config = dict(
    d_expert=160,
    normalize_top_k=True,
    balance_bias=True,
    init_std_router=0.0394,
    seq_len=1024,
)
Below are experts of layer 8 (counted from 0) of a mixture-of-experts language model. Rows are named router (the router's row for the expert), gate (a neuron's input weights, with its number), up (a neuron's input weights, with its number), down (a neuron's output weights, with its number) and show model dimensions 0-255. Each number is 128 + 24 x the weight over its row's rms, rounded and kept within 0 to 255. Numbers have three digits each.
After each expert's rows: "mostly gets" lists some tokens that are sent to it at least half of the time. This comes from a sample of Wikipedia text that the model never trained on.

# expert 44
router:107091142107131072106112150132145118105114115120088089156117102153147137156125113123192135137102067113107119068139117158105131105178140101096125120077150171158080128122170114104134148175151118113144102135177093133162096123117164110128103158114136094094168109109159103160095128140093140157088127135132129106135140144101102100141135159173121085112127127144152139151146124147107123171142096126064148144123084141139096096097117128156138095151143172126127108152110127107120145137143178122110086103111116114136101097173133114077141129121127117109136139114124146178145105172164142137111089134124176110135129114106084154138143096126113206146099131165114121163112128090118085149142136100091148132134091131164167122161154156101099135127103119158111135157147150138110111129128123
gate0:092106129155141124137108122114134100109116144092127131112129099125156131081112145111154136124108137083120108138084137129133121118158085170155114112123146138136158117122109136142096121118126099142169132146157084122101116135112098142151159091158112111126098140118173136088165147114086168119076172110114096117137086127117125128137136096151104119104146154160094157139117165079174127150110104140139144103114112085104105161106139149090125157107099124117093145116138121139134180131152146085115142097125131131111108109163104133125126111142136077145150144107084125066115181129181108137143113107077126092105148125112145110148118096130130144115128135133139189121097148134095132152155104098147139117136107133131134111157120130129123131124106134137082118127155131129103107161109149
up0:135101139143120106157129077151160114126138099142121103112122158122126103116142147144135150090130218105140148157130096121186147112081141110094087085105098121134125157125120119109135136129126126121137111109137132088163131153159110158141153118110155122140113087122113151141133097107140156103133106117102126125124113145107118152130150128117128127143124138078105155132116162139171147135124113118131127121142132070169126104131151114119127097114154074179148124138117130135095169138143111126140138095093140103157136144148112101113074113172150170140117083146169122119155157099144127111148139143124137117084096144096145127110125104119152139124104127122115128121155110124144132130127122175100153113086179161173123150127131138131125115152153122141079144137132127140109139147113124
down0:156111174136142154161118179163095125101129120117152116138123133147109135104143121144125173127116131143130123078144085146092125150104163136139115137079147120133141094141162138120120138140113189170181161089093080138169126138095089124127132122096126139083120127101086142150126103078148129127114197131142131150141132077125110134116153104125133143129124134138152116163150183122153161122181118136153120160135081091146112100131138182145113090078121150139109126125077110082142142168104133125110122145117121144132071143108141085140098146086140116095072126171116154069159117139156118098146110141141132147138111115129155118198107136112110142158113131097124116128129094154092117107118118156109138103137120123116126112097120176126121143146137115136145123162165103114119152163164110
mostly gets: " part", " organ", " University", " Director", " professor", " Part"

# expert 55
router:126125176127115120141133099132114087138163099136090128095120112099100136136129136098170092139121135091134115145176117153100126163140157126153080152168156094111125183122127144157151130126146150149136106097138129099115088124121143119109143155125111127088164159144135082131161089127109134175123144150134136132141113070137127126156116112112154101113067120146120106104124147113142142138156123142097143114137086152176091122083098128175103080160159166148167112177093064126112152165170129103147132150156127145108115104173145123150139118090086119089124110113124124158118116181173183128138128130186160096129139102153141162115130104109141146128120133106165097145130130179135125151094126110128143097121144119119155127137123123151082081135124112104099132135112174120127121134112202
gate0:132174146131121154101132159103113119132155079124153121124157126122129157112109135161119096098129169132139141074126123117121156104145110155124138137137146112140120119147147116130109086120136134145137133123107111092117090128155119097133127114135142147151121150117124102101139129135112084114122144099096123104117119104121133138162131130104113110090132154131146143107098097125150121126125164080145147128142091114113098096100143135082100114201138127124112167157076135117151184147109156148134149103126137147096111116134114144123087164077140162120134134130098133143156127127168131151175123131049092138159107133099116144057158125073113146086103125125112119101104139125155144128142143107112145159128116120159126112114131111126142166115141118126137144141118114107143104163137127
up0:145127151154102124143152119107147068080129120161126143090133083169120111094134152128129097123112163113161146093140121137082124145136109172166161120113151145123142112177131091123173139080118174144159120140113120094143120156148135103154132125110121109133094095094156160105113099134105120097112136118159126152117129083113087140139151128139130125099085133113167129160072153099110145153097139156137137127088124095148087147124094129096102134113119134154083149102155106149115138126161121109123112140159097122157099144113112095151108134096135202142090160123154139137138152156095160116158130103144117108111112151112115139155141075082099121147109108101147144137125136119140141171108172145155140110170096142153093127172103100113118166134109086121085134113112128148169134149135140
down0:160168162121147135100125123124104115118085142104122113106187143164155184121151125134103146167163104078079123102163140115150137128128159139116118127110112136072120161187098134078124151156084140114121083143083083132098138075115149116118106151140129092123115106088151118132111142148138071112165124165130133127132135140135141115091147161128134159176110150145137092140161106139143147172137118138127156104143095082173169144164163164139099177124119133134116119135129055145138099165073095125112120119146165123133165120144126136123130120150097119162111129131129148169119118137076145116138111108142149118081119134151099150124094141150107096121136134100120129133119145111160164133154125134131126144111145146125096114107130181130162098133121118099139160135150131125130168128076153
mostly gets: "On", " On", " on", " during", " within", " between"

# expert 40
router:108081118145143181170121093103115135119121123150090098134106116093132139112098094153081145118092123155096130101124105109108128123119119118089075160106110106106123115152122108130098113120088134098122131117134124109101135110139152122100158153134106135125142133110118158095083102186139144181101135169126117103115121087111194146137139107134124144147158128137096146161130127100135120137124100095107146108164086116121102104114111125154127131131134154126151078142089120111119164123135163117121152173122125112138101138135161138128145130092143128105134086093092156123150089134169146134163121108106133082085105098156147159157159111110135136134100147089165121125129105121090093126140159163141141109168136134165172109161161098139100138144090176130174153167178135158140138129102151
gate0:122102112101086122190108118086142165116134134142120164161115140120121146098133165101080118142111100108113141141103067096100139086163078121138138167129129101109121160131103138129137128100114132114084133142135127131126085136095123140110145147115166087145117140141145134098085158169104173146101070136147110117169138117135145109162084136146150173139152110114115134116150156138118130127099126118102081139129134158143127147159136106148134120108138094111120126170134116126129089140138155126148154165101125132134134141112139133126079151074118114122116133101172153107131078102139147117151122115152153149084121111152156173103125119132162158184119137125159148126144116152106105141127129147112087126129136122088133143121166127164104151110121112153125103200118114097123165076142137
up0:100169174112112125120146098138150124114140144104106135148179125151110127123167121112106141120136100134154098125122168119110093144119070147135130151171128147113118146126115136126147105120153128163114164110120112103159156153124178113127119179133095150121123076083117155111112146118143155142116124169128095135149123123077135082127125093150133127188126148098144105108152092107109094133135096140156107159101127165143098130103105131146076138119116153149153129120125149152103126132104119141119092076171122150159101115126145148135105148107082146112174122103146135136131131122147138125120142136155112136094137130087152132169127100155088123121117132106119149121159130121116098093124143097100118172141143130192169097186111142104157125097131080139110082157082120110139157138134083
down0:127118135117103115110135094098139132122171166075111149130149115141121098141113121138151116100138130134137140140138122160150113097131113111148155156166152112114171128130103149133133100097137090136131121173101134125105115065132114149177128138137148169124112167149134102160137146099128169117159113138117098151143110158105121108146150149127169108116122159096110124129119123137119109143119114131117142183111131181132127138112138107147081098153120109134135161137141094121166105140137080105142151164119102127141107120069107159095134122122148126131085122126094134145158144119123129112131107130138128155124120147134110114155098123095105153132120124157157114127111102146115145182128136116144148160099160149150084119128113131134123163145087139118120104154118108085143153148168123
mostly gets: " army", " war", " Army", " troops", " or", " farm"

# expert 21
router:087108163095103117161096114111118149116155088143145113159131160101153141138146111168178104111125165091116128125162086123142124148118131120093140160089140150122133128127096138165149070130063110143136141106128144130149089134080104096109123121117117102105166132123135122181153106159138113136091159120104118124120105119103104179135150128140153123081113111131117147124099138090121128159158131095103134097118086101138110116133117131147153117150114128155127124097121137116127173128147102100126119108144085150097136181109149101150145106138149109166137092147115110139153151113153124129166099140162148067143136101127145129133116155127120178153109184139111153141132099168142114151100158135131130128137117151133189122110107129189099142136135120126140135162144143185144051087130094
gate0:172124120124127176135118142118123153053089131120160099102117133120118095135132138197141123196123090098147098114096123154144128145133142159114140147121142085163160103155130172108196149132089110137102114122137129154141094104189113098140069118128155112092138122144147132160159124142118139154104113127123136123126125155111171096119133080149157142160101115120171170117132127152151165119130128146125133169135123084105146113110137159122106146105140122149140108149134140136132121151079134110128138143101095138098118130133157097104123096112124122038112173129110122122115129134124115113131110134118123120124106121137121095115101127138144097089137129115121141140105150151076119092095110150097148061155086130118132142166117146130140102176119147136141119151137142107112072160122069
up0:101121111078082132156119090119111144141118136149086095091141136102180143151142106170164085153104134107142183161122157148140184132161106142130132134126141116119132112167119142116142165122122172089107116124153147150143087135151098108096124079102172126130129112106128144131106080109116139139133108068139126152122086114114119101109158142090168117076156090161099117142127150126107094173098085106115116095137093101105132056135111114155149125146127121125132149111158127101158090118111121151125143137119115124107120139114172064138146100124120086133143115149155118125133115149116094118118117141101138146136151160152122120132116176159134121119139195123125104123128089168124112138098128129145149123147135107109130136152124104131058165114123129106137141149145146145126164129146133
down0:139137120149157094113121174159133180128140146170131109117155141168118178165141118162131109165112123132129162160159143112153090145091128166153132121128138154126147120168113129141135106107155176103075123122079148126091131119140127112097152122132114147142144089139134105145135084114125118114097095134130069150116151142141145110153127114135115129108104101178140167093166176111144128138136159122150116109183135120145130154119125111113122126119105135147114155092140157076099122136162121149148146121142119174100122127116130091146126134062144179138120155093128117080101106143104129091126157122128122141135170172140144132135129117151146111140108143173130141165109123131107137118116144140134092104124131151110143195097150105167145097089103146115153120156129114148176142085127172
mostly gets: " land", " pl", " se", "°N", " design", " Act"

# expert 29
router:121135144133174123131172122124140115101094108136116114124117182118127139111151130134132109129104129096117104113141132137095152145144087074107148135146162076117110128114144141158134129097133134110136140098144202099147137110125163150132154164115123101163125162099173143125149084124109159170105154115124081141088110073126115135102133097140141124161182113143127126113112160146105142115135094123094138123138128126137065113114117106143137080144148108106145102160123103098149168161107175147130143151147125058121147116124133104140132080121126122120160103114123130128082088124145103135146116111134125135108087122129125142116155112098147138159112176158123137113166093112097091131095149132121154073165108099109151141125116136126104125127135148101115140124161130138145117094128171
gate0:143104097134134109152162153081139120146149153125102149153127121109142145142096132106122155090120119133098117165127142136133131098132180171168163125124116097126165084122143110099139177108097123112122138108138139140085127139122103148135154128132160187094114163108148178100158133160126117160139118105086087138108153121178109187157127128153112119145085146125126069136157139123136125119129087169145149117112114160103182137126104099202095149146089095133112150167160117108143140117142088156142090081161126122090143127089157127164094118131166159124161099107101151116121143073144128111143086152097116113092105133119104148120158147160128119178153140082112094111161137136101127109123137158138117167129085131125151108111150165163136112129116135119173123164141133122110140107146132
up0:119127196143151138172133170164116139141119094112125143159125132133111130143148123087132151093103096144144157176097139170140107129136156190152126139113175091128078161121122105147131154120088152139127164143080152148116104141148134108120133079078136104097145135121132121117145145155119133117119104102047150127169171113131147142142157065143174107137151126118144106121192107141161157104124097141123134155137142146102128098084124138109149159113146126137082162148148132136125127121115114156087103136134094080123134099141131125158107149163119137134139125140123136118149152128149146142107092141112088194129110153142096087100167139111119124133161137145140112145124112074136117162111175162140105140154085139127129115122107141118109129080148087156160129157122124121118123161134142
down0:100136122119099125126128153157125110096162118130129109157122118140104124143123172101130171078163090158098114112160096128135073131111153137112142115101101117146135104127127138090116058144101117095122125095097123176133113114079130138115129061160135140127111144132145137118099122085124140161110115088111132103149147137167087148120116149135141190099128132160179126124121134155097135114111103107150177125185119168183116154138109120135138121175154125088098168119144129121172114110140143111155110123166123128153145136068142135121144172099099149131146094114144161131155113182115123079139099109138140166101133094137123101152118155154147099153101161100154105134152132141122113115105134142114150148145106118111113127130128154145130137148127099142123105133146168124134119059097137
mostly gets: " using", " took", " gave", " take", " provide", " takes"

# expert 39
router:151138138140124144148169113117117096092100119134144105132137182101172154083098106150097107125131125130107107107118151126115091121165099121091151111106147103110145132128117128128105095150132149146131107127107127144179135134109126098126139107120155128113150154112109122128148102117117112152158152153160152107089139102165116150101092110122112134148094119086153158111133150123131148098124127144094141119129088117165094120110129125148145100150121085161146095131104124108132128112144117118126146139160141098155166158121177118143104115131106097111133089142110124113094099130136119136118106124158145133111138097108147187135162131129144161150124132109096122100109133120071142135131140126095148102101117155104149148076108116118130126150142096137119143136125140116091130112136156
gate0:156114160122092087143141116109094069148119182109115129165143135127099108098129118141152117128129126121121121133140131101120146156162146113097101134109087094082109172111126115107099100164097136134165139092102092105099109160144126148123092129187132111156121138105127162118114136148119102147128142110142114112130110083116133152118146076134102147133150171148130153100137076083112116110133130086139094116089125146141153137130104130103157070110143125146113157106121116135108119158106113112096115169110136144120113145143144140095175113139112114084120117113141110163167163124144131111141135142118070138153122153123146068116158209140154125114128159151098150108159129108079131149128182099119151144106083139101140116118155124112129139098097139149131138141130143124089153129106142
up0:152118120133118142112094117166141122123174154182088112161122146140148150141109095126117107135139114116130101127123140116134096168132121132147132140133193142093133145113123196161135134141130149108137162125139136199087116154096134097153110114094111160094118093148140111138147124171126109095077132156090119131123126098127078103095150128142143146110149123075104111098097141098113109149128128165144123128061135143101149107138120143115149165141113157126139131107136087150169131140130106132180149166110083106171149168166117120109108133160086123159129118177145099101168163148103121153129126123146117127153133106130102082111122134114155135148101100150119130142156132076155153097128143096092129148140086077150146105090137096132145107109098135154089157138104124137149108109118140
down0:103138117135104132124110100129110144121142137134132084113071158140143146154120122121147118133153128126149162110137156107122105175140191131154154124137142135180085091106143113163143161135110103078121134137113060117138098152114109093113101163139135138159112089120109171097129155142133129116138092186170104147123138119129140116133194150096166090122157134081151125171132136125154106125124158163126178066087127132119171108117165122134124086113107154149103132095111107133122113108112129137160136126137119133174169120158123120131087092106127177168166105120089136120149149181115104143156129091093132112132129108119133131105170113131114113089124117101152138171127163123084135111105144090123096133109130143147148164133137126121100100139160148113116164113139147093127134159135097
mostly gets: " Ben", " Daniel", " Henry", " Jean", " Steve", " Dave"

# expert 54
router:130118157147142125126136105070158120142155137146137102125109134097122115100103135065121146172111125114108130087162105156146125107155148125133101100126104126129130118132159124162139135136134124138150099113115181131134128122136082115122147148136137159130164141120174157156144112141132144139128167125133115137110138111135121135105142105112168119166110130141085151145188137102138108132129160122111120117141104158122103124112099128183123068115131147149167151126117127119083138153121136125116098113137091102099129132123131119116128103109120124145166102140109124146103065166178170130136122118140117142152113095131106166122118118122179133154106193113109136137152120067160096166133102154083107075158141146145159116117161138106158155102157140119102120142120162151138097128197112
gate0:140112166156118124168138156120154114161137093121126135073139151125133108114137129057114120176114167078120122067127087119180173134121113150094130146097138143134154136131135177115150122140139118134111131121135124119100108149169115137142146119155132121105162149111153133126159100096130158145122104144118119130093194136112155154083124133124151110130137094160181109139189148145130093095136140067177142112125133128163119134111091113109148102117156116159156073117124106145147111120117153117155112142175107129106120151118107129103117143142123128135176145171119123121116076101173133111099098088142115140124096125114086129123092107091123123145123093118114133149096140125127161103133132149107163141174125124109133102108099140170151134164139094131167121132145110095102125134139132
up0:085161092098182156151095140111141096128104136146134126130112116113102148087101146122078133135079113116144117154147127164074147122144179133148110146136114110111137145157089120144173162104113121123186124089125158121117107103103138132132148118136142133102168108096047114124144139133116120107128134153102168113130123119115116206138091161112137163162148152177131102133101130101113185115160111136159103114145110111133131142117117112088117103169113143089138142133110132137130119137139146125148173125095103123137129121099102140073128147119145122141115132072111164123168140145131114172137118170133173147124112140120153175132110165093123107114125147124101124083156158110143157110186107121110111136163112150070109119190138168126116137139162116142148106108138100161158136152122179
down0:125099163141121139099087116157133129092156157114075127138122112125139107143112119151105141114115143095140097122120116133141079125137128149096109068147159100125106122123122143123148125145138118117194161155135120133146107169180149141091159108084103162116194133130136163155120114140155179177119119131136114110128130100119132124097111142115103120166104126083116129130114137148136101133128148076089110140133157137150119129142101139078142143195136118093107092161117111120156154130140140139143136135168154114122116156157160152114153127160116195130113116132179112139170133121136122133159123129125156182134124138134159104116122126163136216117109148067147139078128106118133141111131073132132128085123081147170110154146151129119123112049147104124091135094163118142116127141092148
mostly gets: " during", "In", " In", " During", " in", " at"

# expert 4
router:122123170099147105130127102101134183104085147145122086143136161083136114170131095124108079148138112072127107131119154144108137087119147143129107137146165116144183131085126123135167118093160087129125130142154100094128158134129121139142133127129132127130121150108116116127182115137123130162162110116136064148165164102128140129136141137098158120162129072152127123140133101127135147163135113156093113089149138156176128067157103112154170129121116130085126118151128107108133157104137143154115133133165141104112101112151162138127133130142162128106129150110095145144149104181157174094134130082108126080093073143126140125148135080116157149118130164123114153135152122100162105174115128163101115143126085122137146112148134113137124161133157126094128151142150132129133105101117153
gate0:157126165155136132127096104112117129097133103146139093138122135078127109151147128111137161145133129143138165133083141125130139075177107082111131127128125124161110098118115138161117158123136122149115124118093141154107092128112120102099126107112136140103111142073096062092158160163133168165109108109076145100131143116094130163097137106096177131124129075140116147144145112135154139108104148163118087065144183152176120119163167117151111145138129102122131112141139089068120138150126113129131134103148152179154080148172133159160137115138158124104177113162127106111148143127139139125113107085113108132089139114122124106122109103116117126069139095133105119139138122127140127108169151139101130136133160126117122172092146148138124088118116102129136108106097151144115127152134097
up0:092209129105112095098125143145128128139114118131145099131128120083128125137146117102137114129135142146114114089166136125094130149084143079092158098121123168114107139156097114122135129141133144136139137133121112103105132143174165151122116161115096144122139126094145123120147134169115160151095120104080134155098102114105096120128127143131160128139133098133102126129139115091130149150114140123119107100109152130106097108133161131114088154159145143104119165111139097121178137094106093117137147109139142124107094136116101125066125145157139133117167159124123078122127130154144163121140137119134177134103110140123154107106119062167092166108113117107089179154135114138116151073173164118125086107142159134108114070100145109190139146075159100132127096139124131175164119144125142
down0:107145106102150096159159115098126101101121132140136111109079128118130136176136123130147148130181173130145132157167113119182164147104107135129167120150126134124143136104149102093145092120161115162118112173140143145129129101155112116082157132127107099153146158166108114128144144139134152113147134138092130117156109102093112126133074117158128108150116138102114162109178125118122138139147135130106094142145098087121131109124102129146083098131101134099137148135105136131152132159147102157121130123175147153091099111117121127133090141132160143131142137096116127158137137107134116146149108152138118097155146116089114169135114174134155152137126085109110132176178156162141124130132157092091097129140094176125175164138172131127116134134140096122153089135115148138100142148088134
mostly gets: " S", " K", " G", " t", " T", " V"

# expert 47
router:124123125145162141145129088140101125076124139109116130104158129080159154088105119153156129107139115116134114085154158163132149142146146095114100129181136132146087164126129147107105100133125158128133139079111145115093107089124140099097153106147186138110171180147142109122136121129158147139102129188110115088087076101131150123142136141134141124137075156122114135142142123132144136139137123134094136122124095129202147099125121142152126073118140117155162095123120100120119151156094116120149116151149091113084110166131179118125192107145183077151116113119089158116106092136179133152137131156118128119159141107144083138166169117127150157151132152094116103106171119118095114103121162133127129137138130113100120153115154135126131142128124122139109119109152111135112096121132185
gate0:103131107143141140140094124097130112117109091174096109183160135104118130142138122154114149129136070104134105101123138122109132110140160111178147149145099150084117154172135101124133132066106144075156174108089149095134128156150108118131118124058132121114090104173140106111092143127152085156151111121118144154134126151121138094114116145101145136129111134140131140119139133077156121155121127125129154111130111123119099159123120141175171103123157173129095124159152120091158076154130141156156142115096168190098124115112113114167098182111125131121114147132159181149076123138143109149125140127117116126114085112100146129150202137074112102109120140112115143121096162110143126141102118155129107113066107098085099106117141146119151097126113103096183138130103078131084122135103151
up0:121097183144120139125152120095159093140109124142165154127153111157093146120151112156124131111112139105083118122172151143098138121143171166173148138133154129083083094181170129159152136127141156122121165116122099102155110133139108095131120131130111115127114097087051140135134140123154136144122105121116111157133146127136140131143126134121118166103138123150141103157107131126137100103119134143157108084126120136097163066138153152114179101140122126156147182101101144121093147100104119135170110137105140112168134133110111121140124119172131112138116147094091124129147111080114160179147154124137146130117103142174126092126127129062130103093153117127147131123145170107127060106115125142121125139134177186136130131120107179134135101149170131122116111135119124157112139129138135
down0:141150103158121140111119116048165132144084112093104118145159123116144116117142133158125149095142140110142117082126104106127143101150155137107130157110138123106159103184128099153110160120131090086106099110056103129107148162122171155127147115135122148155139160185117139174073145111117148149086146128133136151166139158156158094119108172118154134145147110109131107116105138150208139101122079154129121131084146132116155140106104176130160143088160130149102146144108133122119121137125140110119119096131132148147139096152148148135173139130089152145134133122115131085114104120114151107115142169172113124160129104148141104100146115128117097104133110125137136152134078132114103122163123147087120106111152109163169142124094105139136173127118142156137181124087128130105060112121131
mostly gets: "′", "°", "%;", " —;", " −", "/sq"

# expert 45
router:134129114100120132150114116110138150114116101151098146154145115134146146089162118147135139149117118149084110122126097127077137162159135134121146106160137112113117142139169123146140133085135122118120137126121154142130151097106156166088149118141141128095179129118171110138156123144115137158130152137130119115125139109126158094108202106103118098120187109115169126116137123122094148153135112119075123115159123126137137091094141140190169090191149171099127145142135118121121149165127170153107084156111138134118158146129130137108138106182134177127101116125114140111120070153159156123169131136112139123103126086151104138174135104067156137106088144108137124108131104108131102162158156134122161117118116157121168133102144135162114117166124149134114141114134112141143144145114175
gate0:131098126122188147143174145116120120119104112160120148071116188153173156137152131163121138127160088143123166158129146139110118136125116144098122149116118147073161135110127166184140123163116073127143166106102167164098140130112132112116179120129097103130158121109122123131095149098089124146093125134109127158141139122094155166144110113154120134152106111131168097145119096114116175114137116127141107103149165121115114117138131099110140138155130186120063103132110087121145164128114146143093140130097194161127116123120164107128164141164104154119126205124136109106113121123119135117150129144127121131149116154155115123154109132098108125156132161144119124102131090160155129136131117169122179107133167127130094103134148129120103086102085114133159114126126146114120141143129122
up0:107114148106131120108121107120115129135118092137132145115128136127123157159077092126129091143130104136148112144159149114141166098155098160164089153159107091115095154090139150111143129123121101073086144120141159154121171120152117106137115103113127111136125133110107136111144124134158086131161167152104132110132102162130095182138126161093128072118134113108133112138115088163160130124117149094116124105131120111106114161114141100101155124160095105110135103108128154137114166097125155122123134101142120129148152099092152141160167137155103098105161090131127127180110146103104135100146080170142172139182093140151097149094148130108133099116112102146103114064146128144147126161121178114153167131136112125132126123149137161139148120146202106128136099121111110151089148112115123
down0:179112133099116149160159126137118090129187103101148125129123111075155101101128094115140133135121109157143126121101112103072126101178085099141164125085134138149111118146106163135117124118145166155157140093117121104104121125147175126109137140138091161123104093120161162140188086172148132125101116100135145151086145113072131152125115143108116139123142113136076143088128119101111127122153112144158131135121139124123142149105131119113092099131156152128136131111105110181065137175119119093127123131128116158168137129123176124157116155146079119133104092150138117100108098121131184125158128131118133141128125134135124111134124104130112125114139176107164137129091087138111141165137134123137164095125114104116099114113160139127130125151102084129165064095115137145152093141123103
mostly gets: "The", " The", "American", " Best", " drama", " =\n\n"

# expert 26
router:109135135110152115131146126131149148090131092168101150108120130085126144109135124130139095087105136135155105112147112136082158124156113134116117111162163103128138173113142142116136117104141166100143122114135153144131126108089108126084132148148098101121137150112142140136163103134113146162119118197116121106110085083100106143129142089132130080108127115141144111111160135102104175115158107120111141087144112131164109107107111130114138124120119130115123096130131153089153207133136113122131120108161135067127118152149138140116134110143126130119134072135117152145132091156151123141145102115119160114093127129106100158146118135127159161155121149087184166125146125106100102167106135157103141122146145132124121131096092139117110170146137133100106145143135117150123113141137145
gate0:130130189122116127106072173148102144128111124125123196086131159122138127144165119126170101099119093150102121120109105175102125104137088133152170077123183150143135129113124089153165097132159133124132158146122108145131132151108134155121114160146153166118122179119134123090138136135188107128131146139131150148100122080152138143108094134112130171120115105110122142091154152145098098109126139132141112150080104163154129133138164123108166202151114156136176133143136164114172152125151098133153125116157133095136122169138122136114148108142085106119115133104140114106116109157149126113151136126090162091130133161124142096124107149146125133104121140083120121136161148122116186117132149125072132159143110130153103145138155181140120122175132108121205112123095169106109142120177090
up0:135113124128139108108129121124136079142113159138121134123146171160097095108119134103077138149100115121137124147129093133109162161132155152081118139086082095170173113109120082129126152101112102131144106147151137114101106099172109088093121147100143129154107126128159106142110119126130124150133132134096135075109186129154139118094132142195121104113175125098137084145103115117130133105143163098149124126103094139175130177123110122129106072134124065156146163163138112119125140149130154098116152110107144073106116130142092161156146141099123141141123142144160131142140117151127104125091136083134144132089147116134164115096098131112111152132106147109069112143105108145111084142127140137124124133171137134093149141080110098136185107076106109088052115140138135127122095105126098
down0:102148148119139127141117128177111142086131146146140109097108101144112133155128117111134125136144125091117136126134151121146071125136117188139126120123117124096137149080131162120130173131117158105162129076200060132118154110140135102093147118120152126120111132110118140125105149134084142122113135131075147114183169152069116093111136121097127139077149165150143100165158126100167141144113126141104146153091133133140137136109109123136114087140101107101118136093102120098132118147141101116092133159121117176131173154113166121100074152158134128136125127128107144150140113148145166107146081119174092162122152075132145100106098165076139131146113123135132105177185133108145124124131140140150146093112099068107133118118147134181126118162121171081130122084127083098096120051137146
mostly gets: "The", " the", " its", " this", " these", " This"

# expert 25
router:115076127109113106114103106125121156093140091134122120138140165113147123115153108098079126127105128109157127066106076148110132100112130119108150158150086129153113130114119113125170137104156113118104144100176140107153086113134113104111090134140117147083166170138167098093153104170121120176138127134137109112145140099157129126157138116168133094147113149108099096139113159113118159122169136117105135131143123134145137086129105142157153067182151137131164096128091110093130144135085165126091136156149119130124118118147130177131144082139069156142143105149112107150118132168155119128153143146129151080127175140150128200162139112128138123094120098065112128120173085156129110139136139140114152105171148168141136151115141142175090151115125095166138127123102086101148072150164130
gate0:160121153112136139160116126123137133118138095114157120106104111131149119104099112121127151150173148117145120099122145160110095111076077175118132150106112086101149118141186073084147117112136095129102084159148120119142186090156103100152097098089139107141084137103145126138128162138135128146117142117145117122154103136161103095128119142096115129105137099134178106165128091126118160121159113137139135133080149128124171081142160126105146106117142130112153115087125107146152106098098146146083112100167116112108157115126095130124147148108166082118178118131103132124124106114099183127115112128145133134106135126119159131159119159131096183163110146118130131122117128100139151135109147135098151141157110098129130141154192115128115131095138110156105093130144129119159116152121118
up0:102119114125108117160126125121127136126102121137096111128149161138136149103103169093082100116126153145116128120130134113130119147153110114073115160167142133143152157120156094172147102103099186122133125138122123091143117102117130137098096114099093104077128096100096109139139118133138105183151100170143111056131115124115168132159114147151125119141153139139150140117130118141128152157165087113170121140127092100127128167150154089112177139102139109128131104125160153131100154112143144128096128099114104151147095125098117151125142180109126069130147103144090140099095115089127142125153137104158131106132180133099178115155140172111120113112092097154124103145154163143176133123112141126133091103168129140149141136155146100154183131131108118100146120146105150117157158121122133
down0:097105138121079125101097101166136145106123121136149122121133123111103117150144096108112070149150114107090119118162128141144180110082170105140112089117156139114139138137119115141144100125132133120118118128127161103153149126149120118122138115093111156143086155083136112153134178122126109111146159165111127146125110109141115134156116100164132163142113111138091109126116142098083147150147156104191101109148150157141120153114117117122138132159154119119110132113124106125130165167135110106180157124143125112129141123109146146076161162123135135148128124078131105123100124113128165184148112151166103116119102144132111156104110113171127180116125127116161139100116143116127108179162141129122165152130117146133189067135189144148170104124082147081120109125118126101090143121125125
mostly gets: " under", " Minister", " President", " For", " president", " appointed"

# expert 13
router:132092155124139107107117106112119162095136097149127090149110168123182155101156067092109126180172158076136139094129155171110129077098112137129101151140156123162180172143120083129107114083067160137102140145132107134173140157149131134122102110143181135120192146108095154123156114135141136175127099115123112134109115127112145142124129118108101114105114107163111139118166105146113172142125127159092127124140082156136103143094134126174135086168141131139147094116152100109132126124145159159183125125130110103129103134134175129094154078148108132110143143122062190132138143145145133160149137137101121114158150097132110145111105098106150136104119165125093090103165174092151112110132138144107120115142131089125119119137116154165124159146123093130114132162122132141115118133132142
gate0:112123132138144107140101142140132174089111140128115117108084173163115129133123121147071147162149142146142156117134137149150131133155137145071130156118080133119117123123102144090093097155122159112144118167148105129119118140104202098097129119141113152157150132106140108140133129135164144146105083132102114105169108135086140112117123105124128132125150118104109135133137129115115162145097156178124110139120070112128064097102125120150126129138093125138135166127139106128123186155108095170122149111140138119179095134148133120116148077106105153172134139108148121091118155114104144109160139073147090151082127136161094127119149142096154101144117127130188136119168082140112139136139097147138146167098104091168095132114119157077096146144116093112102073136121121139124116160154103
up0:129127144118156099135107110109152136115071163097117124120133136168142112114097164167136133146127129129123104106115120142146173144135152154131084178125092134120104134108119143152149114170169140117141147157147088131091160162143142110116106137123127143144138127128149125149144148137120129122118126107159086139115098113094114138122154100098144131110146123133159151094118099109148163147133111111080078117140108170137106119148124096136140135167119113112137133130087100147143106104086101127165101092128106062117089155116123103121160119111152091118108110137171163144080108139098114156130158095145146146180114105109102182135129141103109110125150111143138127108127150107136175132133139151153130144127123109152115108123082145098114141091131055103087151132071151099109078124133145
down0:116144125119118111145117144154088169158139104093125136117149120118094082116127076144147084138145115136111168153130149141135154156109112143083165087135116162141131139141109100151145108130143103113118148096145112146112168140137135118065100141130146142166150120133068117172115110089175164121108123113105143119093124140138139121133132082074130083142099188146097161129141131143153108162129138079152143133098111142134113139097148085105132148103133127103107168096142109088115122110130135150138134097129140167149104185121149112103068139126117107089119133128114123078146138133111139115097172140090074120135060121150144133099150129140136115142095118140155158145121097134132185139124128132133101121105145148156130129140122132074130118114110180132064073141162107131112117087104130
mostly gets: " \"", "==", ".\n\n", "===", "===\n", "==\n"